{"experts_per_token": 2, "d_expert": 80, "moe_layers": [0, 1, 2, 3, 4, 5, 6, 7, 8, 9, 10, 11], "normalize_top_k": false, "balance_loss": 0.00206, "balance_bias": false, "init_std_router": 0.0105, "tie_embeddings": "early", "beta1": 0.9, "batch_tokens": 65536, "dataset": "wikipedia_en"}
Below are experts of layer 7 (counted from 0) of a mixture-of-experts language model. Rows are named router (the router's row for the expert), gate (a neuron's input weights, with its number), up (a neuron's input weights, with its number) and show model dimensions 256-319. Each number is 50 + 10 x the weight over its row's rms, rounded and kept within 0 to 99.
After each expert's rows: "comes after" lists some tokens at least twice as common just before its tokens as in all text. This comes from a sample of Wikipedia text that the model never trained on. Tokens count by the router's weight.

# expert 13
router:54 65 42 53 45 33 48 58 59 48 53 53 48 41 65 52 53 52 45 43 71 40 41 61 38 40 45 44 41 50 51 51 49 59 28 42 58 53 51 38 70 73 44 57 71 55 57 58 64 59 58 67 52 41 51 48 41 53 45 57 36 48 39 50
gate0:42 70 42 49 62 60 44 45 48 54 51 52 54 44 40 32 48 48 29 48 53 40 44 40 60 59 39 52 55 54 60 29 57 34 41 49 43 50 55 48 59 41 54 62 41 42 58 30 33 41 49 51 38 28 58 60 42 37 61 34 43 41 58 38
up0:28 62 47 32 45 52 51 41 63 65 42 29 67 53 51 52 44 47 38 31 48 59 37 44 43 49 57 46 48 39 64 70 46 40 55 48 52 53 58 53 42 43 51 56 63 64 49 53 50 52 62 63 45 57 55 35 50 60 43 56 48 46 63 53
gate1:58 45 41 49 66 39 43 52 43 45 54 37 45 57 60 30 42 56 58 42 34 49 37 55 43 59 37 45 59 56 41 45 41 59 54 62 62 41 47 38 63 67 44 44 43 45 53 42 52 49 50 42 45 60 57 48 62 46 63 46 62 59 48 36
up1:53 61 48 48 49 42 64 59 64 57 55 46 52 55 59 48 54 44 42 54 32 58 64 43 49 39 53 45 57 50 60 53 55 42 57 36 33 54 60 54 41 42 47 42 30 52 67 43 45 47 58 57 64 59 34 50 45 40 40 58 38 44 45 45
gate2:47 33 51 44 40 45 37 57 51 60 43 39 67 54 67 47 46 63 55 70 32 43 44 44 47 63 56 43 57 47 55 55 76 46 49 45 68 32 39 55 46 54 55 29 58 32 43 40 52 50 48 66 56 50 44 50 61 67 63 52 55 62 46 46
up2:48 53 47 51 44 47 52 46 46 45 65 55 48 31 49 54 42 45 60 40 50 41 56 51 51 51 55 51 56 52 39 43 68 47 35 50 70 48 45 39 45 54 49 43 55 61 40 49 57 41 40 60 64 52 31 65 52 61 48 43 61 42 38 50
gate3:55 50 41 34 46 61 47 63 40 64 57 61 59 55 60 61 28 38 35 53 57 37 38 42 73 62 66 49 42 60 59 49 46 51 67 60 48 50 30 54 29 49 45 53 46 45 46 44 60 52 60 40 52 45 44 40 53 72 56 51 49 44 47 60
up3:46 44 71 35 42 60 21 49 57 48 43 49 43 51 31 45 47 56 46 66 57 33 61 52 45 70 55 46 55 50 39 36 45 54 60 56 48 31 58 52 53 43 47 33 46 43 48 52 47 36 50 55 26 47 46 42 51 44 41 67 51 56 45 49
gate4:41 59 48 50 45 52 39 43 28 52 41 61 64 46 69 37 44 60 43 65 63 53 53 44 51 42 40 45 71 63 60 63 45 43 55 48 48 46 39 52 25 48 45 43 48 46 64 48 52 48 39 45 46 50 42 28 45 77 59 69 42 45 44 56
up4:68 55 46 56 69 52 52 59 45 31 37 57 61 39 45 55 63 52 52 48 56 46 54 56 61 44 59 33 54 56 50 38 50 58 46 37 50 73 45 48 57 50 54 45 48 54 63 47 59 38 56 63 50 69 56 60 62 41 36 38 50 55 36 67
gate5:37 57 53 61 35 51 59 54 52 49 41 63 64 45 28 78 36 64 41 57 54 39 28 31 57 67 51 53 48 45 73 63 38 55 63 56 39 44 45 49 54 35 48 65 49 38 51 52 44 60 46 58 41 46 47 30 31 65 34 60 43 44 58 34
up5:52 50 39 50 66 54 39 51 53 59 45 59 44 44 72 44 53 38 49 42 56 38 51 69 47 56 54 57 53 53 48 33 57 38 50 51 54 35 44 56 58 47 47 38 44 59 36 61 51 47 45 36 61 61 41 62 54 41 61 27 44 58 47 69
gate6:37 38 65 31 42 46 51 38 56 46 26 47 49 51 39 47 35 39 41 34 55 48 64 36 36 55 63 56 38 44 58 63 40 55 50 51 18 57 47 49 50 63 59 56 52 54 59 52 52 46 54 64 61 52 58 65 50 51 37 55 58 30 43 49
up6:56 54 43 49 61 66 57 51 37 44 47 54 50 61 49 43 48 61 43 52 47 59 55 51 59 65 55 50 69 44 67 66 48 67 52 35 62 43 34 52 54 48 52 45 62 33 46 39 68 52 54 78 50 49 40 47 62 59 49 43 55 62 68 54
gate7:47 41 44 60 48 68 15 36 50 54 37 54 52 48 55 68 72 48 49 47 56 46 50 53 43 48 41 43 57 43 41 55 39 61 54 54 39 46 61 55 54 49 51 33 46 65 40 43 57 51 55 31 56 58 67 49 42 66 50 33 40 28 43 34
up7:61 48 46 30 67 75 52 43 52 48 41 43 20 48 51 50 63 51 65 49 52 52 53 58 43 44 48 44 50 24 45 51 31 47 55 50 39 63 67 51 64 48 57 58 55 56 40 42 62 36 57 46 44 67 44 64 59 63 31 56 49 61 33 50
comes after: " (", " ", " |", " /", ":", "born"

# expert 1
router:52 40 52 50 62 41 50 33 45 62 33 51 51 44 49 52 57 69 51 51 48 44 55 30 30 62 44 54 57 57 57 50 47 50 58 52 62 50 58 41 43 43 53 40 45 49 53 62 41 49 33 60 52 76 38 51 34 60 40 47 57 49 47 50
gate0:57 54 37 44 57 48 52 67 61 59 56 38 49 64 65 49 55 63 55 49 54 39 52 33 55 47 63 57 32 57 68 57 49 50 46 73 55 50 54 53 61 39 49 45 38 53 51 50 67 44 53 57 62 41 68 52 27 36 44 58 32 55 63 53
up0:48 46 53 58 55 42 39 43 60 50 74 40 56 50 62 51 55 66 54 56 46 53 54 31 55 60 53 65 46 60 45 38 45 53 46 62 71 47 48 36 65 31 52 39 41 60 42 49 32 74 55 55 63 51 54 62 49 37 49 46 64 52 56 38
gate1:31 53 53 67 54 43 58 55 60 43 50 72 36 54 54 38 45 67 61 53 45 44 63 40 55 57 43 67 43 48 47 48 51 50 35 42 51 44 26 67 47 47 51 57 37 48 44 57 51 47 52 54 49 33 86 66 52 58 45 47 46 38 52 68
up1:44 49 68 66 54 61 40 42 44 54 41 60 67 48 56 34 59 53 37 48 56 48 43 64 55 58 48 39 62 59 47 63 45 58 61 48 51 30 49 32 43 63 52 41 41 47 36 45 55 56 61 52 29 49 54 37 56 35 36 54 68 65 50 58
gate2:64 50 55 55 60 57 42 50 37 41 62 51 53 52 53 49 43 53 52 46 59 52 62 36 41 55 39 52 46 47 52 50 44 55 48 54 36 52 41 44 71 69 53 47 56 63 42 49 51 55 67 52 55 40 57 46 59 44 44 53 62 25 56 53
up2:58 58 34 25 38 48 65 61 50 43 53 58 37 59 61 54 52 56 53 47 34 37 62 59 42 44 55 43 54 48 41 34 56 40 61 62 32 57 45 30 41 42 43 64 40 51 49 49 59 46 28 56 48 61 57 68 43 67 59 42 40 57 37 47
gate3:38 47 56 32 57 52 30 51 39 46 39 33 51 57 41 42 54 37 57 50 45 71 48 50 42 51 48 48 51 36 46 53 42 39 48 45 39 33 46 44 58 53 48 31 56 52 41 39 37 54 55 44 49 52 51 45 50 52 50 52 53 46 48 56
up3:32 45 64 37 53 62 46 51 52 43 61 44 51 56 55 43 55 56 56 55 41 61 55 61 55 64 65 48 62 49 58 58 59 43 55 48 54 39 45 45 58 35 52 49 45 45 52 52 53 44 49 42 36 50 52 61 61 50 47 60 65 53 61 55
gate4:39 45 41 59 42 65 56 69 54 41 47 47 48 49 51 43 50 67 53 55 44 49 30 59 39 50 53 64 41 51 51 82 39 50 43 43 68 39 53 52 51 54 47 43 54 46 26 72 46 60 46 60 55 57 67 47 43 39 52 45 38 45 57 51
up4:41 68 50 49 65 38 45 45 63 64 38 54 35 55 32 56 58 51 47 46 46 45 48 42 54 48 55 44 57 48 53 44 37 52 41 55 49 46 52 58 48 54 39 50 46 55 58 62 47 44 63 62 41 43 50 52 53 52 56 46 47 48 50 55
gate5:34 51 68 52 60 46 44 58 41 45 54 50 56 50 56 48 63 32 56 47 57 51 64 45 57 42 44 38 70 48 42 41 53 25 50 60 78 44 50 37 50 41 47 63 46 73 45 41 40 37 47 59 50 42 42 29 60 44 41 53 69 42 28 55
up5:58 52 43 35 31 56 74 51 66 61 47 40 31 34 53 47 48 40 49 48 36 45 51 52 48 56 47 58 42 45 49 44 61 64 29 48 41 46 59 58 35 47 60 54 34 46 54 68 53 49 38 47 40 56 46 55 38 69 52 51 49 63 65 47
gate6:51 30 58 61 47 48 68 56 69 51 52 34 40 46 53 23 64 55 56 51 33 44 47 49 58 60 60 68 26 42 59 49 55 56 60 53 32 45 71 50 41 45 47 39 73 34 49 55 44 69 44 59 40 46 49 44 44 45 42 62 63 59 52 50
up6:42 68 58 40 51 43 39 41 36 52 51 50 48 47 51 76 53 49 41 41 74 61 52 65 37 51 45 36 50 61 44 46 48 50 61 55 68 58 56 53 43 35 45 69 49 30 55 60 58 44 48 53 37 56 50 36 57 50 58 41 42 40 37 46
gate7:55 44 51 62 53 58 49 47 54 42 52 51 41 48 38 64 50 45 61 36 55 42 62 63 47 57 35 52 33 43 54 45 35 53 54 55 63 56 23 60 38 28 60 41 41 40 56 58 58 34 45 54 64 46 57 37 46 59 56 55 49 51 51 46
up7:43 41 60 49 47 59 50 49 55 54 38 35 65 51 50 48 57 51 38 68 51 50 44 41 41 36 62 36 51 62 36 54 55 49 49 40 60 29 49 44 53 48 56 49 39 41 34 18 61 52 34 46 60 66 57 61 52 41 44 44 45 59 40 27
comes after: ",", ".", " that", " but", "s", " where"

# expert 11
router:53 65 50 45 45 49 49 64 57 39 61 38 61 44 60 48 46 50 38 47 44 49 44 59 61 59 53 25 62 57 56 60 62 51 50 56 56 66 49 52 38 75 37 56 50 40 47 67 63 52 74 48 52 63 74 52 43 49 56 29 50 32 42 48
gate0:36 59 27 39 43 41 54 72 47 55 48 63 56 61 60 49 53 82 47 59 43 57 60 49 50 45 41 43 43 47 34 45 67 60 61 47 44 46 37 53 39 47 50 61 58 56 29 49 54 48 68 41 41 50 53 62 50 33 49 41 57 52 40 62
up0:54 65 64 57 50 47 38 29 60 37 56 62 44 51 53 41 58 21 41 36 49 44 51 54 51 53 42 52 51 50 70 46 38 47 52 52 52 49 56 37 55 50 45 37 54 53 61 53 58 57 46 42 69 39 47 51 58 47 50 42 45 51 52 43
gate1:46 48 51 61 66 56 38 62 41 51 54 43 41 44 72 42 31 52 46 40 44 42 61 57 49 49 37 38 63 45 45 45 43 46 51 51 58 42 42 40 59 55 49 51 63 47 64 47 45 37 47 55 46 58 35 70 47 48 77 50 55 27 39 53
up1:50 53 61 60 49 55 57 43 37 43 57 49 59 39 47 30 40 39 55 50 47 62 62 57 43 43 40 42 50 34 52 40 51 43 36 38 76 43 56 45 62 53 53 39 44 67 58 47 35 37 38 63 57 38 31 63 59 60 44 42 63 33 54 66
gate2:34 57 39 52 48 50 50 47 62 53 48 45 60 46 59 50 60 47 40 55 55 71 51 36 45 46 41 46 35 57 54 52 52 55 52 54 50 48 54 46 53 58 53 38 36 56 44 66 33 63 54 50 69 46 64 42 53 33 46 48 40 58 49 43
up2:50 55 38 42 48 38 57 60 57 43 55 36 52 54 50 58 62 40 51 50 59 40 45 33 44 69 51 57 55 43 41 57 25 46 62 44 41 51 51 59 35 55 50 44 43 43 36 43 56 55 66 50 70 66 49 38 46 52 59 51 53 56 57 54
gate3:55 42 48 49 40 51 54 43 56 63 55 52 42 55 36 53 67 39 61 46 42 56 67 56 36 60 38 65 44 52 45 69 35 64 68 44 42 44 65 57 44 34 44 52 26 51 38 56 31 56 42 61 61 45 51 46 60 62 31 55 34 66 60 51
up3:61 37 58 46 41 48 40 71 60 33 42 38 56 58 48 50 39 42 33 54 21 46 39 44 55 46 54 41 59 41 46 37 64 29 51 44 51 42 42 49 38 47 62 37 58 25 51 31 42 58 51 48 35 41 36 47 44 47 37 43 52 46 52 55
gate4:42 32 57 58 59 43 54 62 79 64 51 35 44 58 56 62 52 44 77 48 41 35 52 38 64 54 59 51 39 49 63 38 52 52 54 59 47 45 35 49 39 38 59 52 32 51 63 50 47 59 51 58 40 57 42 46 53 53 46 65 56 55 61 42
up4:50 67 35 52 47 40 45 64 73 50 43 52 38 41 41 36 46 53 31 46 63 64 32 45 44 51 32 52 48 64 37 61 61 67 30 52 68 41 54 40 45 62 50 30 62 56 49 48 51 51 47 53 42 46 65 60 55 44 49 47 51 51 55 60
gate5:51 38 69 49 49 47 68 55 52 65 51 36 38 57 46 45 31 48 51 48 42 68 45 40 32 67 36 41 37 40 48 51 36 60 53 50 49 72 55 50 43 48 51 49 59 60 49 50 37 57 50 51 48 62 37 55 40 46 53 61 60 63 45 46
up5:56 49 60 42 58 45 50 56 48 59 56 51 36 53 71 48 49 68 48 54 42 55 46 40 34 58 48 44 60 59 40 45 40 55 45 52 59 39 35 55 57 45 41 68 67 62 55 47 56 55 42 40 43 47 45 40 46 51 34 45 51 49 51 60
gate6:64 26 63 55 36 36 42 68 50 48 50 39 70 55 74 54 57 38 56 56 64 61 64 35 50 54 48 56 60 49 59 58 43 50 60 43 38 62 43 60 73 52 51 59 30 51 39 55 57 54 73 49 55 59 55 37 58 52 56 42 56 48 58 51
up6:66 44 83 46 37 48 38 44 56 49 52 58 52 52 69 64 59 27 51 48 40 60 52 44 41 52 60 52 71 42 61 54 41 43 62 48 49 53 62 47 72 47 47 44 36 38 51 47 48 61 63 49 62 38 63 40 56 60 41 54 41 56 65 54
gate7:47 52 62 48 47 47 44 54 45 53 61 56 55 49 57 47 55 27 54 39 53 55 58 33 42 59 50 58 40 19 44 44 54 59 37 52 67 55 38 49 37 47 51 59 63 52 43 37 45 58 38 55 57 56 39 71 36 38 61 66 62 50 48 59
up7:54 55 54 49 44 56 68 58 64 44 60 58 45 53 55 44 59 41 59 38 35 48 28 38 55 39 42 49 52 40 47 54 46 53 47 56 53 40 64 68 31 41 59 57 57 56 24 57 53 57 43 46 52 47 49 62 21 54 54 46 60 48 59 49
comes after: " ", "|", " |", ";", "–", " ("

# expert 12
router:57 37 49 51 67 71 51 74 48 40 50 62 50 29 54 63 67 50 47 31 57 58 33 30 40 41 48 52 49 42 76 52 29 36 37 68 48 56 57 49 62 44 45 47 54 52 43 59 52 54 49 44 32 56 58 56 51 59 43 55 65 60 38 43
gate0:48 58 36 64 50 62 51 22 44 58 59 75 43 51 60 57 52 75 52 54 48 46 50 44 66 47 46 59 68 57 50 44 55 33 54 61 46 31 40 58 49 45 52 62 53 54 50 51 50 34 60 44 65 34 52 46 38 46 51 50 52 43 69 23
up0:71 47 43 38 41 44 44 52 55 37 53 57 45 44 63 59 45 54 42 52 44 45 59 34 57 49 47 72 36 44 64 48 36 39 46 55 46 55 58 51 52 61 58 68 62 37 60 49 64 36 55 45 57 48 68 40 43 70 39 42 52 52 59 38
gate1:62 55 53 64 69 44 61 46 41 48 49 45 43 50 59 55 56 70 59 51 55 39 61 55 63 36 54 46 70 54 43 33 39 46 49 67 38 49 62 55 57 67 50 56 60 79 53 50 49 40 53 48 53 57 50 43 48 45 32 51 47 31 51 40
up1:47 36 41 30 38 28 41 70 53 42 56 49 63 52 37 31 59 63 50 47 41 47 54 54 51 55 52 57 42 36 54 62 26 46 57 50 48 39 34 52 46 51 57 43 60 46 43 65 44 48 52 54 66 56 62 50 35 48 67 56 26 40 66 42
gate2:49 64 52 61 32 44 59 50 64 62 56 56 53 55 41 52 47 43 56 68 46 72 70 47 60 64 60 56 58 52 45 54 68 42 54 38 51 37 49 78 47 65 54 49 55 61 49 49 57 51 53 53 51 45 42 49 48 47 41 43 52 63 53 50
up2:45 56 55 51 39 70 34 47 43 62 58 55 40 56 61 35 42 63 67 57 30 40 51 44 40 51 51 37 59 38 55 53 52 44 56 43 34 31 53 51 43 62 58 45 52 59 37 45 58 47 49 44 43 67 40 50 49 63 67 50 43 62 57 45
gate3:42 49 58 39 48 36 48 61 67 44 44 47 61 52 46 36 44 66 53 37 43 42 58 35 48 55 57 45 42 56 48 52 35 44 41 49 35 46 51 50 49 47 55 50 49 48 41 48 49 50 48 56 40 47 54 38 41 41 36 49 53 57 57 49
up3:27 33 37 53 55 32 57 71 49 60 52 32 59 52 54 41 50 57 44 25 46 61 47 46 56 48 44 46 49 57 46 50 53 54 56 45 33 60 52 61 35 49 53 42 48 38 52 53 33 65 45 60 48 68 49 17 52 46 47 33 39 53 52 42
gate4:50 47 43 74 38 59 44 50 51 58 36 59 48 49 51 38 41 41 47 60 52 55 36 37 42 44 46 40 35 46 62 57 34 61 54 37 57 42 37 46 42 31 45 61 52 41 59 37 41 67 57 63 60 54 37 48 39 58 60 58 34 45 52 46
up4:30 53 56 59 55 38 51 61 50 49 35 51 58 54 41 36 48 47 59 55 59 70 50 45 46 42 40 58 34 45 62 60 67 53 35 42 35 70 41 48 39 38 42 40 30 50 46 59 60 50 44 57 45 47 52 57 58 56 64 52 52 59 39 61
gate5:49 65 68 39 60 59 42 56 62 63 29 51 50 50 55 51 58 37 41 45 52 61 56 35 39 39 56 28 54 71 64 52 53 67 48 51 56 39 60 56 57 39 52 51 52 51 62 33 60 67 68 53 39 54 38 39 51 54 44 63 46 48 55 44
up5:47 45 83 51 57 54 65 62 43 58 48 60 30 40 54 49 53 45 55 47 65 57 70 77 60 38 64 57 54 52 49 31 59 60 39 64 59 63 54 50 58 55 53 46 76 40 41 32 61 39 48 50 46 59 47 45 67 43 51 38 57 57 47 51
gate6:52 47 48 33 48 37 47 49 60 58 44 28 50 48 59 58 48 24 47 53 48 50 53 32 49 56 50 60 54 47 54 31 57 59 54 42 55 52 62 63 43 55 54 52 35 34 38 47 49 44 37 52 36 48 43 54 53 33 58 59 56 61 45 46
up6:58 55 53 60 56 49 22 47 45 52 68 63 60 49 52 37 49 50 50 30 41 57 37 38 59 69 45 62 66 60 64 59 48 41 53 42 41 57 44 40 50 50 51 47 35 32 57 79 56 51 56 55 51 44 59 56 37 45 54 66 51 43 45 35
gate7:66 56 49 45 52 58 47 65 67 55 45 53 61 42 36 62 48 34 59 65 62 71 62 34 38 52 62 38 34 52 66 46 35 56 49 40 66 39 48 51 44 53 48 57 47 44 72 48 66 37 60 54 47 45 60 38 47 63 38 55 52 45 41 61
up7:49 51 56 57 74 76 43 51 51 43 57 64 70 45 43 48 51 46 54 37 47 72 35 28 49 39 47 22 41 63 64 51 60 42 50 54 73 34 42 45 41 54 50 46 43 62 53 49 51 42 56 39 44 44 60 63 53 51 39 46 47 52 44 63
comes after: " ", ".", " (", ":", "–", " $"

# expert 18
router:53 37 38 20 37 53 47 34 49 45 43 52 58 52 48 56 51 66 66 41 32 41 53 53 47 53 66 53 63 41 38 67 44 46 85 49 64 48 43 53 38 40 52 57 26 60 58 54 36 41 38 35 53 54 52 51 47 61 53 39 55 56 62 67
gate0:50 54 50 44 48 40 42 41 46 62 43 37 67 52 56 41 63 41 44 28 41 40 49 41 56 61 54 55 23 39 45 67 45 60 66 60 46 56 51 48 63 49 39 58 61 51 44 67 55 60 28 46 43 47 61 50 70 68 54 54 54 56 46 59
up0:43 45 69 57 51 61 68 49 63 45 44 65 37 63 61 52 38 46 55 46 65 43 36 66 48 38 33 49 52 74 53 52 60 52 54 42 53 53 44 41 62 64 39 42 59 50 41 51 51 48 65 57 44 40 45 51 41 46 48 54 42 49 55 51
gate1:35 59 52 52 40 33 46 39 63 49 57 59 45 46 56 50 44 42 59 42 62 54 47 53 37 46 43 66 66 78 46 45 55 48 25 58 44 49 39 44 38 56 36 33 47 47 56 42 35 66 46 56 44 60 39 55 52 46 51 45 40 58 40 61
up1:44 47 33 34 47 35 40 62 58 37 51 47 54 54 48 31 57 45 50 56 45 49 44 38 44 47 57 58 62 57 38 56 43 51 44 69 26 59 54 68 56 63 45 54 43 53 60 58 39 54 48 63 51 73 37 57 55 56 51 55 59 55 45 43
gate2:50 64 58 60 42 74 60 69 65 51 61 42 29 62 55 43 41 48 39 46 47 53 37 58 41 62 51 42 59 47 53 45 35 61 45 36 71 52 39 43 66 47 49 68 47 56 35 32 41 54 51 54 56 41 38 45 50 40 57 43 59 49 49 47
up2:54 53 62 50 59 31 54 51 40 44 60 49 47 32 67 44 46 45 55 67 48 43 48 40 55 59 57 46 41 50 44 43 55 55 34 39 37 55 50 32 51 47 57 57 64 45 62 30 63 47 53 44 51 33 45 39 53 65 44 55 43 53 52 56
gate3:50 54 51 47 62 37 17 56 55 64 58 44 46 49 48 44 51 51 54 39 57 40 44 47 48 49 57 58 67 60 51 44 70 58 42 46 53 51 47 45 61 37 49 32 53 50 47 61 47 58 29 71 45 41 53 48 53 52 38 56 51 47 64 43
up3:53 66 38 44 48 41 53 42 32 34 53 54 47 47 35 36 44 36 56 62 63 24 46 46 39 55 64 45 56 37 38 34 37 57 45 54 46 57 40 57 57 69 46 60 52 42 49 60 46 48 41 49 46 36 46 47 60 30 44 56 44 44 64 32
gate4:55 52 40 49 58 61 70 63 32 56 45 43 47 59 72 67 55 74 62 58 33 64 39 34 48 43 35 46 50 64 55 39 50 46 60 56 46 36 51 53 40 51 56 67 45 46 29 70 48 50 34 44 59 48 28 51 60 57 64 46 49 56 58 54
up4:59 46 71 54 52 59 49 60 49 48 66 49 58 40 27 56 66 64 50 54 59 52 37 36 49 46 72 37 55 56 72 62 61 51 49 57 45 57 65 47 55 70 50 46 48 43 67 57 58 49 56 56 35 64 57 38 41 65 44 39 49 51 37 54
gate5:51 33 57 59 37 36 43 51 47 28 56 51 52 50 38 48 69 52 46 53 56 53 66 59 51 56 49 40 38 46 55 39 40 41 65 46 42 41 55 56 28 49 49 42 38 37 57 67 56 47 56 56 34 46 43 45 45 44 45 40 60 47 64 44
up5:43 45 44 57 65 55 61 39 49 45 62 32 66 46 68 42 62 46 45 51 43 52 58 75 38 34 53 37 33 56 59 53 55 55 42 46 45 48 64 68 49 55 54 33 43 42 49 50 55 46 46 48 44 57 58 62 51 70 53 52 57 36 63 55
gate6:58 58 30 50 51 54 35 36 21 58 28 66 51 50 42 47 67 59 49 60 53 63 67 69 59 51 47 61 48 43 51 56 51 60 48 48 50 46 38 38 43 41 52 62 48 46 50 36 52 52 40 45 46 48 36 55 60 43 52 53 55 49 51 45
up6:43 58 56 60 56 47 44 58 58 50 81 43 46 42 44 45 40 48 51 45 46 53 44 42 59 43 60 49 56 50 51 49 41 45 59 45 38 39 34 42 53 48 58 45 47 35 65 69 36 44 54 46 60 49 37 42 50 57 54 48 38 49 42 47
gate7:63 50 53 37 34 52 45 51 43 49 56 44 57 63 43 78 52 56 65 37 71 57 51 43 38 77 57 44 52 43 32 60 46 39 42 46 70 43 63 41 38 67 41 62 49 55 65 62 42 64 58 43 57 38 70 57 54 31 48 68 40 46 54 22
up7:34 44 57 63 61 62 42 53 64 56 39 42 52 56 55 38 42 43 39 55 57 50 37 53 60 36 49 50 62 63 49 32 59 43 50 37 49 44 46 59 57 38 48 55 54 42 45 56 49 40 43 62 44 47 37 35 52 59 44 41 45 66 33 62
comes after: "201", "200", "199", "202", " in", ","

# expert 28
router:45 50 53 33 51 59 48 68 50 75 35 57 66 57 47 46 35 35 31 47 51 61 61 44 35 49 51 58 39 36 65 56 48 54 51 57 50 43 36 50 43 43 53 68 57 55 58 37 56 41 50 58 33 51 45 65 57 65 61 45 38 61 53 48
gate0:67 43 60 62 70 49 51 56 51 49 42 41 43 46 55 50 50 60 66 28 57 52 37 56 45 46 32 40 55 53 49 63 64 53 47 57 47 60 52 59 50 49 45 45 55 40 52 43 28 61 23 51 57 48 36 55 33 62 45 59 43 38 57 47
up0:47 62 45 47 43 38 47 57 58 50 40 54 47 55 59 57 48 57 43 81 55 46 33 39 39 60 44 53 59 62 58 48 70 38 60 60 35 41 28 46 39 50 47 37 54 42 47 44 47 37 32 46 50 48 36 53 48 43 59 28 27 47 43 42
gate1:45 53 50 46 74 57 53 57 48 64 34 44 39 59 65 48 37 51 51 54 71 64 49 39 61 59 53 54 61 56 44 40 50 47 47 49 52 63 45 62 40 61 50 49 35 61 58 55 70 68 48 55 52 46 48 53 44 49 30 55 63 61 40 33
up1:49 27 45 67 58 53 62 63 30 48 56 50 45 35 62 45 54 28 38 39 62 57 49 52 50 62 57 55 48 28 47 47 42 50 40 42 47 55 53 55 42 53 46 40 58 47 51 47 42 35 60 59 59 50 51 49 57 55 47 57 47 30 51 49
gate2:43 43 70 68 33 54 50 50 56 35 62 60 54 41 59 41 52 59 49 72 39 57 59 41 58 53 54 55 39 36 50 44 44 40 50 45 36 48 68 47 46 47 57 44 54 49 44 60 53 56 34 55 43 52 66 35 51 52 57 49 55 57 45 50
up2:55 54 41 45 56 49 45 38 54 54 52 60 60 39 46 44 50 58 44 38 71 63 56 43 44 48 53 55 35 47 53 63 54 61 54 48 31 49 45 78 57 66 45 41 63 57 40 50 53 57 43 69 70 34 36 45 47 39 54 51 41 56 53 58
gate3:39 46 48 62 33 61 58 35 43 35 65 59 56 51 57 62 53 50 44 59 34 61 59 46 57 40 34 54 50 53 61 33 52 70 56 43 26 69 52 45 59 60 53 52 57 57 43 55 55 71 57 44 48 46 39 55 54 48 53 57 66 52 46 63
up3:59 55 49 55 59 60 65 52 75 55 42 52 46 48 56 37 27 57 62 54 48 39 50 25 45 47 43 44 35 56 44 65 50 38 43 57 76 47 49 33 45 61 56 75 56 59 62 49 59 44 50 66 39 63 53 51 59 37 45 42 43 66 60 40
gate4:67 28 59 61 39 46 42 38 46 54 43 41 48 49 51 58 51 41 53 53 59 30 55 57 49 39 56 50 28 57 46 51 55 46 47 57 60 45 59 53 45 47 55 46 28 53 47 54 41 45 53 71 56 51 49 50 46 54 38 46 61 59 56 44
up4:61 39 51 49 44 38 49 52 57 41 67 43 37 62 53 42 59 44 50 44 28 38 34 52 43 50 54 58 58 60 61 54 35 36 56 64 52 45 67 58 55 42 57 45 39 55 54 48 44 47 66 24 62 44 46 46 60 48 48 42 65 57 36 60
gate5:58 58 58 54 57 31 55 53 54 65 44 65 39 53 57 55 69 62 48 23 47 46 39 62 34 74 52 52 57 51 48 50 77 64 44 65 46 58 42 31 37 43 55 34 55 37 50 62 38 58 51 44 41 60 47 36 47 41 51 71 33 40 54 35
up5:32 55 50 64 52 58 57 44 42 59 52 42 51 63 48 52 46 48 49 35 55 53 50 35 59 37 50 39 66 56 38 36 53 56 55 57 48 61 37 42 51 40 42 62 48 62 58 37 53 42 49 52 48 44 47 51 46 46 53 44 45 38 58 60
gate6:53 51 62 55 57 49 35 53 57 56 59 40 67 47 47 52 69 48 49 57 31 43 55 57 58 31 40 62 47 49 62 54 32 31 53 38 45 23 43 48 48 52 49 45 52 50 51 44 47 48 36 36 55 46 58 63 66 49 40 48 63 66 57 46
up6:59 47 60 49 28 41 59 49 51 41 59 65 46 48 45 45 53 35 57 50 43 55 48 58 41 37 24 26 47 47 58 41 48 59 47 43 37 47 54 50 37 45 41 42 41 62 58 49 44 46 60 46 47 72 33 61 53 35 53 60 55 61 39 63
gate7:50 59 47 57 46 44 63 34 58 52 51 48 52 55 42 55 57 46 36 51 63 41 52 31 52 43 41 57 45 29 27 45 60 48 42 44 47 30 40 51 29 47 54 49 47 48 45 42 50 45 33 42 48 43 40 60 41 35 59 59 41 53 46 60
up7:67 62 62 48 43 45 44 71 52 39 39 61 56 60 59 49 47 44 46 57 64 49 43 45 66 58 43 48 69 70 69 41 49 41 62 61 49 66 41 42 58 42 47 40 37 72 50 58 47 67 75 66 54 55 55 40 50 49 60 71 41 51 61 53
comes after: " was", " to", " is", " be", " and", " were"